From a checkpoint of a small mixture-of-experts model trained on Wikipedia: a variant of Muon for the experts, 1103M tokens.
Below are experts of layer 4 (counted from 0) of a mixture-of-experts language model. Rows are named router (the router's row for the expert), gate (a neuron's input weights, with its number), up (a neuron's input weights, with its number), down (a neuron's output weights, with its number) and show model dimensions 384-511. Each number is 200 + 20 x the weight over its row's rms, rounded and kept within 0 to 999.
After each expert's rows: a language model's description of what the expert responds to. This comes from a sample of Wikipedia text that the model never trained on.

# expert 30
router,222,212,203,203,204,187,207,173,183,205,231,168,177,204,190,213,184,211,215,201,231,169,209,210,197,199,204,195,205,208,223,214,240,192,228,191,192,179,228,212,166,165,208,251,235,225,186,192,245,231,193,194,210,201,217,202,173,245,229,251,166,222,217,213,207,229,190,191,195,207,174,214,208,169,206,187,193,197,212,193,200,211,199,202,197,235,185,208,177,180,206,214,188,202,209,177,204,222,200,218,218,181,216,180,175,167,210,172,180,183,221,181,203,154,190,208,183,156,222,194,173,213,210,182,158,237,229,210
gate0,184,171,198,203,166,217,258,185,218,177,164,192,206,195,226,220,205,148,255,208,246,203,245,220,208,200,193,180,183,211,232,210,178,186,233,187,231,172,219,165,229,189,189,195,225,211,196,185,201,218,186,172,202,204,190,196,135,205,184,169,231,174,197,212,209,180,214,197,179,203,188,209,184,184,238,191,198,186,214,209,192,218,167,189,200,251,230,236,216,163,191,239,223,197,208,198,176,202,192,172,210,175,170,204,207,159,209,176,219,175,204,173,184,188,224,202,206,205,172,174,194,235,222,178,179,219,177,202
up0,175,186,213,218,202,177,229,187,209,156,184,198,197,170,223,214,204,186,228,189,192,197,198,220,194,179,204,201,206,188,207,220,201,200,221,197,217,159,212,175,185,202,203,196,209,224,195,199,212,244,210,194,197,199,200,191,174,217,166,171,208,213,192,193,244,175,222,192,191,220,206,222,209,164,245,189,211,210,220,199,200,222,198,156,202,228,241,213,183,191,190,207,196,242,166,206,188,183,193,166,199,188,180,218,205,187,204,185,212,195,173,180,191,214,199,183,192,190,197,177,190,214,223,177,185,198,167,211
down0,206,194,185,236,162,199,213,204,157,225,217,215,213,200,200,222,210,213,211,207,191,236,207,205,221,204,226,196,158,208,173,145,215,179,199,171,212,198,225,182,190,221,179,191,201,182,189,182,207,204,135,176,218,204,165,208,195,217,211,190,191,205,167,207,211,160,226,197,197,185,206,197,191,223,202,203,198,141,202,189,157,201,193,185,177,187,164,174,160,189,209,190,216,208,206,168,189,195,203,171,167,204,216,192,199,209,195,214,210,199,208,213,245,187,233,225,213,191,198,239,203,193,193,192,169,194,171,193
What it handles: Apostrophes, short syllables

# expert 22
router,201,189,201,212,185,224,213,189,200,176,170,214,193,193,200,198,189,227,185,196,222,222,174,191,198,187,219,214,212,207,209,182,223,212,227,241,198,186,197,198,190,206,235,196,191,185,236,198,217,225,197,221,215,188,229,191,220,163,208,210,165,176,218,196,197,208,198,195,202,207,186,220,212,191,178,186,200,215,189,246,216,214,233,239,206,225,188,203,214,252,193,215,229,202,161,177,200,176,204,199,189,236,214,195,209,199,217,220,197,196,199,223,199,200,239,186,163,168,192,201,200,215,230,197,202,221,188,211
gate0,233,216,201,235,238,174,219,210,167,213,201,200,151,190,198,199,155,220,188,172,205,187,181,179,230,219,223,204,219,171,200,198,202,211,194,201,184,203,190,202,189,205,209,220,185,225,205,153,175,221,213,196,194,186,230,178,215,170,198,236,196,212,170,173,205,211,216,160,192,196,225,226,199,223,191,180,182,189,212,221,215,201,191,246,208,243,185,207,187,206,176,207,203,214,195,171,177,168,227,167,217,232,245,215,210,199,220,191,250,248,215,205,227,191,204,231,234,149,204,190,209,200,238,172,212,222,192,201
up0,221,183,186,214,177,170,197,204,191,245,199,162,189,228,222,205,193,188,190,169,203,201,202,189,195,231,211,215,198,172,213,194,182,170,203,219,197,202,215,194,193,228,193,192,179,208,152,176,168,225,216,153,201,143,194,197,221,196,194,196,197,202,180,177,225,191,225,199,192,197,190,187,238,209,181,217,223,204,197,234,195,197,215,201,196,237,202,210,241,223,212,200,166,184,194,148,190,162,214,182,207,221,216,225,221,178,216,179,196,228,208,164,202,191,210,205,214,187,186,196,192,200,235,151,179,228,183,191
down0,184,185,211,256,229,198,229,202,188,187,195,220,209,198,211,210,209,209,210,202,210,179,207,196,173,226,180,196,189,176,171,175,177,158,195,224,194,218,214,211,153,202,191,202,199,200,177,202,190,176,231,194,193,198,232,206,196,214,214,233,191,187,199,166,190,222,221,163,212,178,208,197,199,184,221,210,194,188,207,206,197,206,202,204,227,207,199,195,191,219,213,216,200,226,219,205,170,231,206,238,166,216,255,187,193,175,187,207,200,236,197,170,210,188,200,211,198,228,204,216,200,192,160,198,199,181,203,192
What it handles: Stats tables, mid-word pieces

# expert 26
router,184,221,213,194,212,209,245,230,222,203,200,207,222,212,200,153,168,210,180,200,206,200,187,203,238,189,199,206,174,188,212,193,233,173,196,183,207,198,190,205,190,199,207,187,242,173,185,223,215,204,219,210,210,186,212,221,199,186,229,176,180,191,239,201,193,205,198,199,192,195,211,231,161,204,245,195,213,206,252,169,207,196,196,204,191,199,180,196,228,205,190,254,162,205,174,195,214,195,234,205,177,182,208,192,237,185,235,229,218,185,190,200,203,218,212,183,185,181,170,192,175,225,224,184,195,216,208,218
gate0,178,212,199,214,227,195,211,200,196,226,218,208,198,193,189,200,212,183,214,218,200,175,183,207,207,197,199,190,197,211,208,224,176,215,199,206,141,204,227,187,219,173,208,217,216,195,174,198,205,205,175,205,186,211,175,228,165,184,230,203,189,179,228,210,168,212,222,192,195,205,154,189,212,174,184,175,227,209,210,217,182,227,171,187,204,197,212,189,190,203,204,215,209,185,197,196,245,190,211,207,220,209,194,189,202,232,222,189,176,189,196,224,212,187,191,193,202,202,203,236,216,202,190,186,206,189,184,228
up0,208,197,196,206,210,171,198,201,192,263,194,176,193,183,203,194,202,178,200,200,211,181,176,203,177,209,228,192,207,187,227,208,229,242,210,190,169,174,201,198,200,181,224,178,206,203,172,186,185,188,196,214,228,200,210,201,197,191,233,194,204,180,254,169,174,186,204,191,208,207,180,152,209,174,187,160,206,230,209,200,159,209,207,227,221,215,233,175,210,185,201,209,209,218,190,201,228,192,202,171,183,194,198,213,214,188,218,212,190,193,189,202,197,203,185,202,205,200,194,206,235,177,188,195,200,210,170,198
down0,188,148,180,208,199,234,181,181,174,190,222,215,198,199,195,184,199,211,218,188,227,201,207,193,170,216,224,208,213,193,187,188,208,226,227,176,215,245,186,221,224,206,178,201,226,229,184,199,188,199,210,171,204,217,186,231,183,194,179,186,181,205,187,187,224,220,203,192,239,190,181,187,166,231,224,209,187,215,167,163,194,211,236,197,184,185,191,193,182,214,225,196,184,198,187,212,227,199,219,221,198,211,223,199,167,196,189,216,197,199,184,207,183,191,213,201,162,210,193,210,194,196,174,184,201,200,211,219
What it handles: Of and suffixes

# expert 18
router,174,239,219,211,179,160,198,183,213,217,245,190,213,173,248,215,167,203,179,199,215,202,202,205,207,162,175,246,179,196,234,205,224,218,203,179,191,188,202,183,190,159,236,243,218,181,185,208,224,210,238,223,239,165,191,235,179,200,200,171,162,196,224,215,176,224,208,223,207,214,183,211,174,195,197,220,189,210,224,199,204,225,218,191,196,178,194,165,217,228,191,209,204,189,213,207,216,180,209,228,188,206,206,231,173,186,251,228,197,209,228,191,178,196,227,204,216,206,203,226,204,229,190,181,156,206,216,237
gate0,208,186,184,165,163,220,204,193,204,164,200,186,186,214,192,181,204,207,181,197,183,197,153,186,231,196,197,165,194,243,158,195,240,187,216,211,214,180,193,177,177,187,177,203,184,198,184,218,209,208,188,221,194,197,240,196,198,211,177,184,172,193,198,200,175,232,209,231,174,226,223,232,209,226,203,207,238,201,205,228,215,205,169,203,212,212,185,196,221,195,198,199,232,232,189,207,191,201,250,184,202,197,191,174,257,204,198,167,223,210,212,225,206,206,213,235,205,235,234,204,208,185,174,226,208,178,200,182
up0,203,210,184,171,175,186,196,172,251,203,174,173,171,212,189,203,208,204,190,234,164,221,188,189,229,196,217,188,178,197,171,201,214,187,195,209,222,198,215,185,211,195,172,210,202,200,186,233,179,198,167,221,200,193,211,186,203,225,193,153,189,208,225,174,180,208,176,217,182,221,220,218,225,220,248,194,240,200,203,227,185,204,162,204,214,216,212,192,175,212,198,185,190,191,175,207,197,207,193,223,182,219,162,188,227,198,186,165,245,185,217,204,266,206,181,238,239,201,240,171,209,219,195,181,223,153,179,203
down0,224,191,222,187,233,208,201,212,211,202,196,198,212,185,162,228,167,190,223,192,200,213,195,191,202,195,187,220,181,187,197,212,176,204,175,206,157,191,173,166,216,194,237,243,174,200,200,173,198,198,215,218,167,232,201,213,225,192,195,192,171,204,203,218,206,196,158,194,164,207,186,215,200,202,193,218,194,188,223,202,200,218,203,186,216,193,207,220,228,212,228,191,192,212,199,219,221,213,203,178,175,202,179,230,210,223,204,245,207,194,227,184,229,220,184,186,175,228,226,200,155,215,224,193,191,229,172,165
What it handles: Space tokens in tables

# expert 15
router,210,238,210,211,216,180,227,168,211,174,206,178,188,201,149,189,182,192,200,225,224,193,185,204,200,196,195,240,170,206,204,183,233,227,191,222,195,190,217,192,212,213,196,197,194,207,213,196,216,213,232,182,206,202,219,221,215,200,190,189,199,192,215,215,240,187,205,206,229,200,218,218,185,192,191,212,211,205,222,195,209,178,208,199,200,216,177,188,209,210,177,179,174,184,202,209,163,183,176,200,186,188,224,172,213,179,213,214,216,187,189,210,182,174,203,182,201,194,180,246,196,167,215,192,209,216,200,227
gate0,209,226,195,224,193,229,204,190,221,206,183,181,204,216,237,208,193,175,211,210,188,157,191,190,199,207,212,197,208,191,203,176,217,155,232,211,243,204,197,199,214,191,244,197,201,205,202,210,229,179,197,152,173,194,219,201,193,180,188,198,170,200,217,184,196,182,193,224,181,230,175,185,180,196,164,220,222,203,237,209,241,209,177,203,201,211,197,198,194,207,145,201,238,193,207,220,181,232,179,175,249,177,212,159,226,186,202,222,198,187,170,235,186,187,211,156,194,176,187,201,227,239,180,232,192,166,183,181
up0,193,202,226,200,203,209,192,222,240,185,209,174,198,201,186,223,230,166,170,247,200,211,214,180,182,146,213,205,192,191,229,211,212,178,174,177,181,188,186,241,208,184,224,212,204,204,225,188,178,210,167,207,184,173,244,159,199,203,205,197,217,238,214,177,221,229,188,195,177,229,220,177,166,199,203,207,170,208,215,193,207,185,200,194,187,192,217,203,180,236,179,189,199,187,198,204,213,185,194,199,214,239,180,213,215,163,219,203,188,173,184,223,204,199,231,186,188,169,220,185,193,172,217,219,177,167,177,202
down0,188,226,233,155,214,215,178,181,188,244,208,192,198,182,200,173,220,204,235,219,202,215,197,231,204,176,199,207,260,187,198,196,179,213,212,217,195,210,196,170,216,220,207,172,235,210,218,185,225,201,218,199,155,221,229,165,245,210,229,194,218,181,208,208,201,172,212,199,196,196,212,207,194,263,207,224,192,205,211,214,211,194,212,230,197,240,180,202,215,172,188,200,165,158,213,201,180,182,177,215,195,196,206,186,222,217,210,216,231,208,172,167,200,205,217,217,213,196,206,173,202,162,228,195,190,192,177,187
What it handles: Prepositions, name syllables

# expert 0
router,216,197,201,210,188,231,209,177,212,205,216,164,233,172,206,208,184,212,200,237,191,234,196,214,202,197,178,201,215,221,202,183,226,224,205,222,223,180,217,190,178,183,205,232,205,181,184,173,207,205,193,203,242,222,200,213,182,208,190,197,200,171,186,203,163,201,206,206,187,179,194,237,205,194,217,216,211,238,197,232,205,233,202,207,198,232,175,227,200,195,168,236,209,215,220,212,207,190,219,192,168,195,208,193,168,228,246,219,208,219,196,201,180,191,212,202,205,178,176,209,208,182,189,196,191,200,202,240
gate0,198,152,215,210,240,223,199,194,154,199,219,205,216,176,203,185,242,202,210,203,239,165,202,230,192,198,218,214,201,179,223,210,211,155,172,210,186,185,218,197,191,187,213,180,201,169,218,220,196,223,195,191,197,184,176,193,193,191,182,183,174,145,184,162,177,214,219,191,169,235,193,180,224,207,168,208,198,177,208,186,172,228,217,195,189,198,192,195,188,212,202,198,199,197,191,182,232,166,183,211,174,226,201,218,205,187,190,222,192,215,210,204,180,186,236,211,211,165,191,230,180,217,173,175,182,224,226,198
up0,166,145,208,226,202,210,183,197,160,203,224,195,212,189,216,186,248,226,210,222,229,168,218,196,219,186,224,201,199,186,234,198,172,166,185,190,212,204,187,195,180,199,208,224,206,173,183,217,228,204,197,207,187,170,181,182,199,186,182,154,167,195,184,175,199,228,204,195,175,208,187,200,186,175,183,210,213,162,187,171,168,239,194,206,226,183,209,215,210,176,197,209,186,206,208,202,216,187,208,195,187,196,230,196,184,228,205,211,189,214,183,193,187,209,189,232,212,171,204,232,197,231,201,157,162,199,221,184
down0,163,169,192,203,272,177,186,211,167,230,196,203,207,196,174,199,195,211,234,187,185,210,213,216,183,168,190,201,189,196,191,236,209,166,184,174,211,169,173,190,189,178,193,214,223,217,196,182,180,169,212,205,187,223,182,206,186,195,173,182,200,205,229,229,193,237,202,213,234,170,226,200,195,207,171,238,246,207,176,187,180,170,175,205,211,170,215,222,229,231,198,222,220,209,210,211,242,203,189,182,212,165,192,190,201,191,212,252,214,184,196,173,238,221,216,183,159,186,188,209,234,232,190,222,176,184,169,198
What it handles: Leading digits, subject pronouns

# expert 28
router,163,220,217,206,209,188,205,185,205,202,192,179,210,220,211,186,207,213,229,167,168,196,174,191,194,199,169,179,194,204,209,235,217,221,219,182,173,202,198,206,215,201,190,199,228,255,211,219,191,248,171,209,210,205,231,212,175,215,211,208,199,208,206,207,202,231,187,191,216,191,214,188,211,208,215,179,237,182,165,241,195,191,224,226,203,187,228,212,196,207,191,181,200,154,186,148,174,226,200,182,194,191,205,212,178,197,236,200,192,183,194,208,194,200,241,206,183,205,185,224,207,176,215,188,202,182,213,172
gate0,173,228,167,182,200,210,182,171,156,180,214,198,201,204,220,160,175,174,184,160,181,174,177,187,202,204,198,246,206,204,237,210,218,198,222,220,199,217,222,192,192,212,204,200,204,211,211,186,209,180,206,165,172,187,234,207,179,218,231,153,242,200,176,247,191,224,217,210,202,201,171,166,228,253,190,171,171,208,195,190,205,223,218,189,205,209,213,203,194,185,200,199,201,197,210,195,197,191,230,165,176,181,206,238,212,197,190,207,201,186,197,220,203,179,234,197,213,210,220,187,191,185,206,213,207,201,214,182
up0,188,188,178,231,206,216,191,189,219,214,208,184,226,210,247,157,223,186,201,196,196,224,177,181,212,169,196,226,228,186,215,194,213,204,223,223,226,205,205,229,164,199,186,178,179,196,190,224,188,197,198,183,206,200,211,210,153,190,225,219,193,224,171,222,192,205,230,207,174,207,178,197,197,206,181,172,205,187,189,188,188,186,222,210,173,192,199,212,192,169,214,188,167,189,186,229,180,196,210,197,206,184,196,203,210,206,164,188,186,210,201,222,190,186,186,225,176,214,201,190,182,204,204,180,197,207,206,173
down0,207,164,211,210,224,203,205,157,167,214,209,184,201,213,211,228,187,202,216,211,169,165,214,208,187,206,206,184,219,194,199,191,191,195,218,216,180,192,212,171,199,189,188,202,192,192,212,237,211,185,214,182,198,201,198,158,237,216,185,204,198,213,190,235,169,217,191,198,194,189,179,212,188,203,219,208,180,190,171,185,190,216,208,191,210,187,183,183,179,224,201,187,162,219,203,191,198,181,225,203,239,206,181,195,148,228,187,208,183,229,190,185,210,212,197,222,203,202,172,205,195,243,195,222,198,234,209,194
What it handles: Modals and word starts

# expert 27
router,170,228,203,227,212,181,188,190,215,190,247,202,170,238,223,217,210,218,172,241,191,189,214,209,182,190,184,209,219,197,221,207,213,231,210,175,206,227,210,191,200,201,198,243,216,220,201,221,201,191,181,205,221,240,227,202,156,195,210,171,160,178,172,218,124,191,203,237,217,232,168,208,179,232,236,185,221,212,214,198,206,170,200,222,215,214,189,217,194,205,204,173,169,199,175,226,224,229,203,153,201,221,196,182,235,202,194,226,195,210,217,189,220,179,190,219,223,186,192,222,178,207,202,179,182,199,170,208
gate0,200,190,204,194,213,207,200,175,182,192,205,215,197,195,195,176,213,201,231,213,169,212,203,202,229,193,226,197,188,184,177,196,212,172,176,194,193,225,196,192,207,246,199,145,193,190,208,183,178,184,208,206,210,200,226,229,210,222,227,182,188,193,232,172,197,189,221,180,189,192,138,233,178,185,205,207,216,215,214,211,178,174,206,213,168,214,194,179,170,219,186,208,192,189,208,194,202,218,223,180,173,181,214,226,177,207,174,172,249,201,197,191,196,216,202,192,227,216,208,188,217,160,174,211,189,162,188,194
up0,222,198,206,173,173,181,207,210,183,196,189,201,200,198,206,184,202,207,193,226,188,203,246,208,220,191,248,193,205,196,188,221,214,219,185,209,204,217,192,223,208,217,216,188,224,193,200,191,200,193,189,242,205,161,209,259,218,170,201,191,203,212,234,171,177,188,217,185,169,172,162,197,176,213,202,200,214,238,207,191,187,189,221,227,188,219,206,190,200,203,196,207,199,193,198,187,205,231,218,210,199,226,201,178,207,196,202,207,225,199,209,189,178,199,177,197,196,195,214,214,182,172,202,225,197,214,212,232
down0,178,213,184,197,215,223,206,221,215,247,213,203,189,195,249,198,186,213,216,229,177,205,185,189,187,182,230,147,216,224,221,208,173,205,183,181,212,219,181,184,222,202,197,219,196,192,169,172,206,181,202,216,190,188,182,212,187,206,194,212,190,200,180,174,223,193,204,250,183,148,224,195,168,190,172,175,189,175,266,175,201,185,211,191,201,175,184,183,222,214,211,174,205,174,191,232,234,215,198,179,231,184,165,198,244,204,181,199,197,206,201,209,222,174,189,220,207,197,161,146,228,237,214,196,191,226,198,216
What it handles: Foreign name endings, to

# expert 6
router,137,178,199,217,224,203,212,196,251,165,198,210,221,236,218,212,208,165,205,192,191,186,196,199,193,197,193,174,184,196,198,214,203,187,198,179,206,216,209,153,163,225,199,261,201,192,215,219,219,219,239,212,201,198,187,200,217,189,214,206,196,191,176,196,202,205,228,212,168,201,181,230,197,197,227,176,218,217,206,195,231,212,171,217,193,197,190,213,187,209,214,190,166,217,148,164,220,186,234,242,203,215,243,192,209,207,257,183,232,248,218,190,210,175,200,204,203,190,220,216,186,206,211,207,195,204,208,171
gate0,222,217,198,202,222,213,235,180,201,200,229,190,223,216,209,198,231,167,191,221,197,192,197,243,236,204,201,174,220,203,219,191,186,194,189,199,201,212,229,193,194,227,250,224,256,214,132,216,189,205,175,229,207,193,212,201,212,239,182,217,196,183,185,166,283,198,225,211,195,180,180,200,181,199,246,229,210,187,216,233,209,230,200,193,187,220,201,220,234,216,201,211,176,204,208,211,201,202,189,197,212,214,186,207,161,198,202,208,212,201,163,219,172,202,205,185,207,203,166,210,251,187,183,205,201,183,193,202
up0,192,199,199,176,221,200,234,227,176,218,178,217,233,199,218,202,198,180,187,221,204,193,182,231,218,214,179,226,188,222,213,184,182,209,189,192,195,185,231,202,185,215,194,190,229,216,169,218,182,213,194,210,224,222,207,218,199,222,174,190,211,184,176,176,214,215,234,219,193,224,191,227,213,213,235,164,207,183,216,224,210,193,231,205,194,203,208,217,223,182,188,207,185,186,204,224,169,236,211,202,178,254,181,191,218,187,221,195,206,199,194,220,176,189,192,184,215,206,154,221,219,198,192,229,209,221,212,189
down0,149,206,208,230,198,186,200,206,198,193,188,227,230,191,181,211,191,208,218,209,187,185,194,218,181,225,234,168,183,213,209,195,164,218,183,199,188,185,206,201,180,192,196,182,186,237,204,233,178,157,218,160,202,188,204,199,192,201,185,210,207,179,197,184,207,180,171,195,231,204,234,179,193,171,208,219,225,194,204,188,207,151,226,227,201,201,189,210,166,183,184,229,204,172,204,191,178,194,159,180,203,196,192,196,200,195,209,222,219,211,218,228,226,174,177,201,216,196,175,162,187,201,200,194,206,171,184,224
What it handles: Name fragments, inner digits

# expert 8
router,144,234,211,201,217,184,202,179,215,203,230,173,200,176,196,214,197,159,179,193,184,186,178,203,234,192,191,225,205,227,226,208,222,221,185,212,201,195,199,198,182,177,217,226,224,186,183,205,205,224,214,232,221,212,200,201,193,206,195,194,168,146,202,206,210,228,219,209,180,187,222,216,155,217,236,215,217,230,217,174,207,179,220,165,172,213,197,190,203,196,166,222,165,217,199,221,204,181,171,205,179,211,218,240,193,198,208,210,212,213,214,205,196,223,207,184,176,219,180,209,196,212,219,187,190,252,193,209
gate0,198,196,195,202,219,179,154,188,209,158,229,160,203,208,205,169,196,212,183,211,193,197,161,236,181,178,190,194,193,196,199,186,178,206,164,194,202,204,197,196,221,204,223,142,203,260,214,208,212,247,187,185,197,211,181,224,212,203,212,202,204,255,174,191,219,208,178,197,200,184,220,251,199,222,206,210,207,238,195,202,212,229,200,160,196,221,211,225,219,169,205,214,195,239,197,246,156,175,228,218,200,197,174,189,217,193,211,194,193,200,205,203,203,187,194,217,181,206,214,233,206,212,184,185,195,206,171,193
up0,188,213,197,195,199,203,179,206,161,178,221,175,204,228,182,189,215,213,196,172,197,222,179,198,204,175,217,184,191,184,184,179,212,164,219,195,200,216,209,226,232,182,229,188,176,268,220,173,215,204,159,174,179,202,216,234,203,205,191,175,239,192,154,191,204,181,190,225,192,198,186,217,198,222,172,176,201,233,169,171,219,233,202,186,178,183,201,160,222,154,190,169,186,215,225,223,185,193,201,206,188,183,181,201,200,180,208,216,224,208,211,202,216,195,172,167,172,222,198,214,211,223,218,204,217,222,196,183
down0,200,198,191,197,191,161,196,199,165,238,193,190,201,210,211,183,207,213,174,203,204,204,211,198,173,206,220,168,188,261,224,196,224,201,206,201,181,214,221,200,194,178,204,214,173,214,225,168,186,213,213,187,196,195,212,192,241,220,209,182,184,217,201,185,197,202,197,221,216,252,162,188,216,196,187,186,196,191,220,206,197,201,227,233,196,197,202,197,213,222,195,205,208,160,214,196,206,193,186,200,190,184,188,217,197,206,219,191,209,214,215,198,189,202,230,180,191,201,184,206,228,226,211,255,209,191,197,187
What it handles: Verbs and word starts

# expert 23
router,177,206,192,225,234,174,202,187,215,222,196,201,217,184,195,209,206,139,177,186,181,196,180,171,179,180,187,221,216,202,240,224,204,211,204,211,203,197,220,208,211,189,204,167,216,178,185,212,247,210,215,158,222,199,216,223,175,191,225,207,208,148,223,208,171,221,216,213,214,167,237,233,216,200,187,203,218,224,199,196,222,243,185,166,184,204,164,213,188,195,192,219,211,218,168,209,218,211,216,201,220,192,196,205,212,171,185,199,209,213,192,177,189,219,205,209,198,214,224,193,174,199,218,191,210,198,211,206
gate0,175,182,191,201,193,183,192,171,216,209,196,185,200,196,178,236,219,201,199,225,178,211,208,185,172,200,201,218,182,209,183,192,248,155,201,244,207,201,155,193,191,198,187,215,215,174,233,199,199,199,156,212,192,176,234,201,194,154,194,190,203,216,188,201,218,183,227,213,183,170,200,182,179,179,186,230,280,214,201,218,226,212,170,191,208,196,185,178,218,190,194,193,208,186,186,203,186,194,195,210,209,207,190,186,210,183,216,218,217,190,230,204,194,237,208,201,162,194,185,207,192,237,200,204,178,192,226,220
up0,180,213,191,195,186,190,196,201,236,189,184,186,239,242,195,225,224,202,232,216,224,204,204,216,198,218,186,240,176,211,191,205,234,170,168,200,205,226,180,209,218,169,217,189,210,183,202,185,208,229,163,187,189,187,210,198,151,165,208,195,202,183,204,204,198,187,200,179,190,181,205,191,183,199,196,234,214,204,178,219,182,186,207,181,195,207,206,200,202,228,199,248,185,205,182,185,173,206,198,184,220,174,211,210,213,201,195,187,221,200,193,204,174,202,192,218,196,203,191,219,186,222,199,200,193,204,197,211
down0,199,241,201,196,236,200,194,204,177,206,181,202,226,171,203,193,180,163,176,190,203,199,185,214,181,146,187,216,196,204,219,170,200,176,237,241,223,166,173,214,199,188,223,237,198,186,205,173,200,192,174,208,185,195,204,212,221,200,223,193,190,177,229,198,214,180,215,215,159,214,198,203,177,193,185,178,203,183,171,213,190,216,196,176,152,206,207,226,173,196,202,195,213,193,217,198,191,160,181,196,176,196,214,225,215,193,175,176,196,215,217,201,198,185,184,190,207,198,217,193,228,165,196,187,185,196,251,194
What it handles: Past endings, year digits

# expert 2
router,222,210,204,201,192,194,203,171,213,190,230,215,179,197,187,184,194,211,184,209,220,249,224,219,202,175,168,213,214,193,186,223,250,238,186,192,191,222,230,187,196,190,211,190,207,227,236,201,193,220,213,214,179,202,187,193,229,175,211,193,219,218,208,179,180,181,211,228,197,199,206,212,205,194,193,207,180,207,216,174,183,222,209,182,165,208,192,194,211,224,164,212,186,255,172,216,219,215,260,231,172,202,214,195,193,213,235,167,184,231,195,195,204,205,211,172,194,208,227,195,215,198,207,178,211,180,180,196
gate0,206,210,215,219,231,186,204,167,214,192,185,146,186,230,242,196,237,219,189,228,207,197,232,187,231,180,210,201,198,200,203,208,168,184,184,171,197,167,237,213,206,187,200,207,203,197,200,190,198,179,187,225,220,232,215,217,186,199,186,205,202,212,160,184,235,213,211,170,205,200,208,203,178,165,187,191,210,215,218,219,219,207,195,196,176,195,172,184,212,225,166,201,216,196,178,180,221,216,207,215,210,156,181,200,181,159,241,174,206,184,235,203,200,185,219,209,192,210,196,178,197,208,190,201,194,196,197,231
up0,215,222,215,226,214,158,212,200,228,199,206,166,210,203,221,215,225,203,201,242,210,177,227,199,236,195,193,201,171,167,203,210,184,207,183,182,198,178,211,193,190,225,195,234,196,212,197,154,207,198,197,234,207,208,231,219,174,191,170,192,217,235,191,192,208,212,187,189,216,184,220,197,175,167,193,195,208,193,245,179,180,204,208,213,186,208,173,213,195,211,168,198,230,189,190,227,211,230,192,207,166,170,186,186,223,199,238,223,168,163,213,227,187,190,195,216,225,205,183,173,199,206,166,206,204,208,179,221
down0,196,160,222,186,173,212,180,221,163,190,219,199,196,168,163,177,216,218,190,215,201,193,190,200,197,240,195,183,187,222,213,220,209,223,187,187,212,222,205,204,223,191,193,206,192,171,182,183,194,220,213,193,198,196,204,195,182,191,165,182,178,200,181,206,176,180,204,206,183,217,192,230,200,189,225,244,229,193,225,226,171,224,203,226,178,234,195,207,198,217,204,184,202,165,199,169,183,223,184,186,223,207,196,196,181,206,172,200,157,217,205,213,184,210,179,204,217,209,198,187,195,172,188,216,207,204,167,182
What it handles: Digits and CJK bytes

# expert 24
router,160,190,182,195,225,205,209,197,211,219,244,178,193,228,194,171,181,178,230,210,191,196,194,229,201,194,189,210,203,214,176,223,237,220,193,220,228,209,206,204,210,194,187,177,206,211,195,194,213,209,230,190,216,199,194,224,196,191,200,162,190,166,204,168,202,207,205,176,234,206,215,194,208,207,223,202,245,208,230,224,188,170,192,224,219,217,222,172,196,212,222,172,199,195,150,193,221,166,228,195,159,220,200,194,171,183,242,174,164,237,205,195,183,207,202,200,181,196,153,235,206,200,196,167,210,221,169,209
gate0,181,196,182,258,195,177,219,209,192,184,162,209,162,233,222,160,225,225,197,179,183,213,198,204,187,231,187,170,192,200,192,188,180,185,195,181,211,197,216,195,178,220,223,196,182,146,184,217,192,194,182,191,200,209,210,187,190,216,180,219,177,222,220,186,195,168,195,177,225,221,219,220,185,203,210,186,210,180,213,194,235,209,187,201,172,181,205,226,196,176,190,200,190,177,225,197,160,179,197,187,206,196,226,205,215,183,190,212,187,223,163,160,214,195,169,227,158,200,196,207,228,190,220,203,218,203,193,182
up0,229,198,178,244,179,188,221,202,178,210,178,202,186,235,191,198,182,205,187,176,204,211,172,188,180,215,176,170,189,223,187,179,198,229,188,176,203,230,197,191,188,213,180,188,157,188,177,241,193,177,204,188,208,209,203,199,193,230,145,225,196,207,203,213,191,179,211,175,229,222,208,201,199,175,200,202,205,169,220,205,211,181,175,208,177,214,219,198,197,188,194,233,205,176,199,152,210,196,187,218,192,178,210,220,209,184,189,204,198,201,176,168,174,187,200,224,174,234,183,222,235,203,169,226,218,199,184,151
down0,159,191,213,215,222,220,171,216,191,183,178,175,204,200,177,196,188,170,202,220,229,221,174,211,198,205,163,212,213,212,226,166,191,200,219,191,182,206,217,189,196,187,163,205,203,207,224,204,220,178,192,187,162,192,138,181,207,200,248,194,218,229,194,190,234,211,192,227,188,206,210,192,216,166,204,216,206,226,241,210,179,196,198,182,201,185,208,214,229,197,226,199,211,197,177,185,239,206,197,201,150,211,180,234,125,172,199,224,177,173,173,206,206,182,212,175,211,174,198,198,207,189,176,198,225,202,187,197
What it handles: Non-initial digits